Below are experts of layer 3 (counted from 0) of a mixture-of-experts language model. Rows are named router (the router's row for the expert), gate (a neuron's input weights, with its number), up (a neuron's input weights, with its number), down (a neuron's output weights, with its number) and show model dimensions 0-191. Each number is 128 + 24 x the weight over its row's rms, rounded and kept within 0 to 255. Numbers have three digits each.
After each expert's rows: "gets" lists some tokens that make up at least twice as much of what it gets as of all text; "comes before" lists some tokens at least twice as common just after its tokens as in all text. This comes from a sample of Wikipedia text that the model never trained on. Tokens count by the router's weight.

# expert 36
router:170090161132162073121110132124132093125171130107135139156151140130141132159150159125108145126190146130077137093121149118127106139125129100143132138116102148135151126136137113138138111107136147153105149118155116137124143050090115154131161131105179134123144137111098097144181078140102106094161123148197095124159127150136115097129129099136056103127134137123135101101128131125099118144130130076167145127119106172104132131124129151162137154089125112126155136120079111129119111086145128079142110135156116177116100156114107097117125137140109145108148122151112140134116133132112153174
gate0:165149120172158113134124138107098099154114110179158115130149139131129140064093146160169142135137129163140140127144086130119151115105136134096109127150129127130129190126113170150124124141137111062141153110124106117105159152103115134150109113134168157167142102175143119097127131175139137139130113128131112106120113139142127128124152096120140140193112163126120090150133120132142140088171194106110158175101128135135093088151118133166116151090145095133139126128117173165126134117143145126128149070135098151168136146112129142135122143135102099127132155147129109057131130134107154144
up0:141142090115122103102119168156123095105124146152122111165117113157090116130074150091150175168138112140137144163121140132152169086114179125098110127130138124172077146102104135126123156100110107132138112107120117141131166107141081170112088110130145142159139107147134154084102149154142108142119124120130153174091106114144142102112136106079103133109109126117171127143153164135106145112118166117114153129135185102086120109103118125133147144133156131131131130127170094128120095144100188123160119113153117163134137155097155143192149092136136159126145118126156115128100152109127100149
down0:127144135141142144119120162120117162128152191142097132103201155137089108115106113141166122100117132144107101122084111097133083186144145113093114140125134149131142175136116122143152154120140149130128154132129141117118146107181189134091154120117121094136165076130137147146132139143161112086116138113091129100141119141112115123170135119127143167140130135145121107123116148172113143130128116156098112163113133079118128174110101109156165114126100155135119139155108157123166094151109129093122140143109078158147126088151122134084116136089111091158140151136123160134184112122123148095
gets: " November", " October", " July", " August", " February", " September"
comes before: " ", " |", "–", ",", "′", ")\n"

# expert 3
router:123145146150125125124141107073141117121113094107140124159122110107134139159113128132151112131169140153153128148161086110146127129129102182133152144120141152123129143111115112195123151122109116152121136127110130156123120135122110131136140159174097122146105154112088113153080116135104106128150122121169078144183133144183125104131102112110143085087178156127149160146155121087104122150159096144148122120133129129130129079151152156118132156118125106096149148166098171113133146149136149114137104104160102184203156149138106176188115126109147144119123121171147121141137127122148137101
gate0:131129143132171129107143111079122178104099135159104114097119108120107116135120144149150119090112115164115101154125115108114109160121128122132140122162119104100124147079130129134161146130171138100034145134128118130140126152092138144130107150089132161161145110084089142160124119120129136084166126129168109116138133097148101120103153142120145125167088088146104129124113114102152123117133123108117120129177127153108090167126158149133168119136122178142137073148170138109123146167131159155125144130107137120145180100154138140164139126142122146145106137104152150174131098101176080124
up0:119124145102161120093129116116112102131114125146154171183129115133093117128156133146136120126151101113118117130153121149108120088148100123095166128134159107138085176121069128119129113114119099117113166144124103110188138146112093157150115150137101144131112148112099111154108136123109121102127130125199114115132113127146103089148069135178123090130110090135117105109136118091095158113127150159148171152141151139077136133125123141172116128086143148113150114108156111124103127129123149196146148135106099131100148104160122122180148116148134124105107148111128153128079090109139067124
down0:144132114126116128157137113162169128113140138128103144188122129127144115079129115135123118129103103152147135120108121132120130133144160115159123138145141134146198135125160100143142112144093083129130133152096108107080113137127169110119120138133133103098150079147169141167138133144161160142146142117120124149137111127131136114069114095137135086146120132150106095148150172142120114119124079123143125118116124073127110152128107094113148102136160131166135138127062145121108123155120123125094142102170109137123119120147151054052127153092146078140115169121126084142151094144135163094
gets: " |", ";", " /", ")", ");", " ="
comes before: " ", " —", " W", " %", " Team", " ±%"

# expert 4
router:135144166152094137117127155117168147120146106160140132142123107120160124159135084150156114156181126165152144144138120156164116111131127149140136142102145106115152127130182098132130146125126074102094102090146130134118121138100113145172148134140151127071126153105130144152095152166121076097102149151131067166158143158148121116134109135137123130164122143134112175146133102082105095153116106107088108115161162149147136101100159103143137152146110071100157081168109113129147139154127110145122129141140129166172155141148095148109118132162137114122150100167118138146124158136150161145
gate0:149179135168112131120167125134143149141084157146143104095121100124155174086104139124141135097127114129159098126114099094136100119129129151132142116131149125140129108118129189123169131122151167121088181134101096129125147186147137127142099113109164143123133105123074156169104114170145148117126155119140158121162161130118109153146117107121105145151098092165147140126115122132098106113149153134078121153157137152123120124092158147100143144129132155141147079144133180154124100109130143160155138136135159124143173095123142163167126163156112090114081086144168142167108122118141128117
up0:100152142086143094117115168124130119113130143128163119121129137106106130152168139103144120139135098121103095134120143143142092122171138119100159152146114116114080128139106170126134171154087086152103162149128095140156150144136056147116122124160148124158147165128110098131154184110134129130135099147113170125092116137157142107146110128131130077117138131134145110132096142117107174117117159139133187114160166137089108126138148114126130124112096168125135105150158122153150145129122161175164094117189107108135125128119145119120145118140090144122110135130145142109094095098110063183
down0:157118118151093154139133150138147176136166141158130155143143127108143086062133094177096126127128082174125134119088111138119141092172166106172124131163138127129163133169155157134129113131109092094122139134083101138081146148143177142074129112105119124130145108123111124143151121100184157152148142118119096163179141087123116119091132105137104133133164118160097106158143131127150120166159140112127185130145120132139131164104114126130120132126136120150178152087108144102111127109132125155117136162125136147130093133105151124112107134127097104142138149082094118098158133125163120117
gets: " |", " (", ";", "|", "===", "("
comes before: " ", " \"", " −", " +", " —", " MF"

# expert 16
router:081170122106123111121121084113134113116140154113147113110141118163144107131092143102132098086133155090155133088140140085085125127110136060151170140174113143144121119146170130114124168123143137146079126158163099134099127113116124125161124099152142085132128099114074115101134126140124121122154103106129141102117108134129127118155100121109130164153090142139139100137132105127129141132159098136103127114175101125140122129105118178110146109119085152096142096144115139091141119097129128101125107154095132152133098058090136146152159186128141134125127113096123134139147101196096143098
gate0:133101098119173145137169083126143147130107120155131093111151189144112094120133128067097111121128101145134107123122135098106144145099162105143145137100141139138097106114152140106095146153141107136139127113187122114180108152172078130147153122134120096130141117130094136121101083141125134095122126115153040143108115125123104139147114130096131094148118104180093093125164093150128132136147122145095104120148108108149133112115131154120170127142147154074132127132124126164148148109131156162179108123148118148129155083106125122151154154150169133107131107163134152088153123134146143141
up0:164125127115170093121141099136137111147121146135085131096143160130139144127151129097140116109119102128094154139121100104086151103146131110128135146141139131110072116107129108108106138169114127156150094119145142134138094153131031152113114088141128134142169175128126127129140127160098173078142140126136083144117101184111123170128122161128158119152114116110110102111161153126098126137121117159130129122141140150107141137152162165136110145118122146121190108113130137149145094153096157220141117158168125147091126125127104154131148153145144153138112153142141147101098133118163130153
down0:110131117146116131108123112125178087113104135150132119115173096104177157106114109131121157093149116108097099110094142141126115123152129089110108121139124098153102152119122138129115078143095143087105112199105086150142143145176182116111122114149136117113091068105126158164115103163130123164137146107078109147157145107151119085089116113096133130183124144116083105148118114143145127160147139127141127130092099140118130118094161065116110124089101144119132122126145116116166133149074119131139160132123083163122092128113123111117122151126142128135131179103134134151145112131120156131
gets: "00", "50", "80", "60", "90", "%"
comes before: "0", "%", " |", ".", " |\n", "–"

# expert 28
router:087124138124132138118079118150126134123150164127155091169088114111168187123164167130142142160136145116113158098137099090153143130148132098111079116098133130112146141129150153106179142139152128115131128122150111149166087139104120126157147149171163132168134147097167140091112116089169142154137151094130151122100102162107129107131112120110115131116111123119130165127136123131138150156140119146165099129116160082123111145076130141105140082079144157100106147119156143156127116129099155145103140109186118143133135125092173162171138140144122110136143111103128086159125081127162116105
gate0:107165132144130149134128117096152175122121096144131093102112116069116121144156141139103117127144167163125092116184103079128120146109148072153125117149126116127112161123089121183105184153141109143089151147102108127143117115123156129147090135112125136129147142147119179120138135109156103107115107135165119151155148150119087114114111154154124128156161099140112128136150119130102137083125161132145156094174104175120120121137121146107117145105088112105117086162110139119124115168149149134183099100128125109128142098157116157113158125123148108109105168142160157111183135105158101092
up0:140105093139120125147137117156132112121102150123121160119167142141113142134124134108081134126092099119116112117149154102124139130129090162152167162142138141167114093137083101109140140104104128126130117123117124119103119148100099139100132118136147127170164109094110114089108160168081119093108153099094134146107088166148131143199152121153148108105122157119190142140121141147108164115111148110108156100128137119110121138140137145158155106110125094150126125096133119143104140116142107159135071185122122155106120146109129103175151097138167177172138137157130144143094155098099069153
down0:163089120156112136147099104109088154116128155102158140113096134136119132110159134128140127118069107132108147158123145092131120123141157129099066123152145092155177144108110131152116141165086110159109155138126161140139101145121162120141114105149177109123145111124130145157134100128112168178147147107164095136065131126112128108070105116097138118117100119131133098124171151146105123131149133151144137113111147131117118117112148096146162157101128134121112156138063173120124157154152123120111126129128173176161124152057127139117099143144074125138121148111099168147117135147134129109
gets: " as", " known", " made", " served", " named", " said"
comes before: " to", " in", " by", " a", " as", " the"

# expert 14
router:107132151158125145116123103101137093125119094169138108160101195129161148067109100104118115105172124138149128162104146114087112148100167084120156131109118113158147105132112099096129105138116106092097082116143160121114127136112103109073150109118161112132108103122162073094146116137109124158130133168112143096096117146096119143130151120147132145131101096132134140152127104126099123102082127115111147136137129133134118130088152109124141189170116135113122167120108126139165115109129107117100109106167122064135156147097155118118134134082133105141121141131076128094115159134106123172
gate0:091112118168185098166131116104120104096144077157112129105114129121164125089110116121114152143147145088139144150175130052167116142089122144141098081108117106089152120106151155148154128158116140101084120137098092133116147152117106154112141101153147147173108126163137112147154145138158132143158127135120119101173130119107134126095134106094135129157119147121107079105150151106141111122129151100121129078117144131127104111131134151086127152096112128106141090128097122126194168158120131120132180084112168100133160106122124122171111123153111127126119122107115124105155114153139125137
up0:135124160093125111128162113175113075125108131112133177145154110104132153144134097130126133159135126115129151082158123129103094142111116151097167107117117147124051099111112111163118158147120098163107140112143123134155100129104091141066123131112149138119143179124116137133144123142081122119115116088107170102112086130150138105135128124102128115110151157105148139112147165095103119147090160119138145138109165142092149156164120154145131140128116168112137074147149117132072118124164137170162107152139095119114122140098133173117159142109127140119114114178147103118098140146101082147
down0:103100152154094122081096114115153182141127104111135113137099075119127124077153121132119112120108124131088130126098124122137123099112091151155134121166139136171162117143099150101137115143154175130092129153083115173103128154116129104128127105169137131088125135065150123146149106118124142130104116147083109152127137119152145147125141167132154087111135110152137093148156086157129120128149118135130121105135107119165133135184110109141096123118094105097163150118081128118131151175165144119138168163129135180082127130129152085172126124118170097132125157116117132111165128143141103090
gets: " in", " to", " for", " of", " not", " on"
comes before: " the", " a", " be", " his", " not", " been"

# expert 37
router:094129141117092120126167130165140138098139129124137141085168090131115100128069135188129185103144150084166149113156161147201138131132139062099137136137147145125111152169125131170142109150144109119102102149137127131130136156100141121110145116132127136160140149115129099164117127136134160053135109121135170146132159120148124119130158133079131158128104052126123099126164108153136104159136125104145111123152121117109112113104136159137127122148129145120141147127097145167125114106136149158117125168099170135138136104141152121106107166142077127155149116106142118107138152118088116132
gate0:097110105193135099116144090138123151129135131149127123111107089124130118101156133142136143085148128139123106121146133118121107138146165126180118072091096136112074165136160147132127153149116140097106143098150106124157108184142116083141139151135141146165157119132139132088118157128124154130106110109143129113118104146140153080129141119132152135178100092146147129144180121132124143110142149110100154111139141172128069091130125124068168133129138134106126099140131194131135130140142115104174088134168148109140161114110143143154099177144145092116156123129132139124167082138136106145
up0:107116097149130092112159113149135119114117163131117146134130092148111148079167103144118143100147123104100094119121144120136101071148165122168128107091119137109074134112144109102145124143107112113135131106106118115128102154128103117103113113156132157170118137171127135090114181151101163116084090116081151132138080162124142096112124114117176152120095116129144138145170128110118142130106143102152170105121140214098117115124131106108133146134122134108139113140113148154119108150114156168179081144175127107142169093144120138156122176160131138117135140138116153111116096140097121152
down0:152137119110099130144113172078132129107120157144144115091192124131120120095097135129128123145119145137157166146093116114131119128145130158103147102139135111117158163153100138144130156159096093152099140138072121138090106156099141121146155113156106121159134133168157139166145155122126141198113118117122147146157134112116064135106136115117147124152148145086096099136134169128181090157132125127150077102142115127096178163108104131152125156116132123136173108166134123141132161160102158119122147116135133186113137115136107114125124167076123154138143129077117137132161149128116158110
gets: "0", "1", "2", "3", "4", "5"
comes before: " |", ".", "–", ",", ";", " |\n"

# expert 25
router:145136146116186156109144104097146086115164134124128131136078114152093141149136124100146127095153110143124144134125133143132141126106123126089097118147138144112149137137114138149112172117174133128131119124093118127119080125153121092128142128141118132058155145102110134112173136126106120123115188143113141162150177118104124086139156131109161072108128109111079128190118139164129082089183121148125119121127168118158181163128152145140111129090092102097131125149147100152130109125147158119114162108089107127120141121109127148123149148087102113124145115095141104145146107114100158081
gate0:117118108153191115150104142099133105133149112155134141164136111134137128114122075145136140123143093125162121148151111104171115135128183155121184161163144127142110141110175131144118138114142143120095150129144114098134147164156111102165125193146144103104154097144081156143096143155117092168156126134163102148116148139126145157126107116115136106166143150129110109134108128120109096156142100128162083143151124180127117117138107184127125118141100105128115146188094154133137130156115135106131184109143116103147137101126073144143137169142126104179111146102152146163154133124137144119
up0:153115111137179101159111139117138083135106133090126165119128065159163140130119116087141136112090144129126131134114122130108107156120113114100148118132186150123123161132092129126129163162121154161125170121123141164148162149121089121127126167159146142101127119159124075118123137176107099112147127135121170140105151163128165115160113125127145114096160147158154140090125124117153137117106162167128156139172169122123093111147124191142129167097092167127124134182135138131078139163135152140140152132125106146116113123143139187136126114094127125121108180155141110143091137103106127138
down0:167140078147094125094128124112124135116139143162086089125157127109162114119134116125096100130172107126165136119107085146125150069122179155147120114168122138172113120108118129098126141125119165137163150147132141147112124170128106164132149125136132160129141106109135115123098129094132109144114142135127116145128127133091120125128124145111127145119170150154109133147129153087117179182093126109127103177156147092118131146145116098126097152160095148108091149128121150112089138189131130145104188140161151151122097134105132088138120108133163141131132175143127084154188123077149109116
gets: ".", ".\n\n", ".\n", "==\n", "\n\n", "=="
comes before: " The", "==", " He", " In", "The", " It"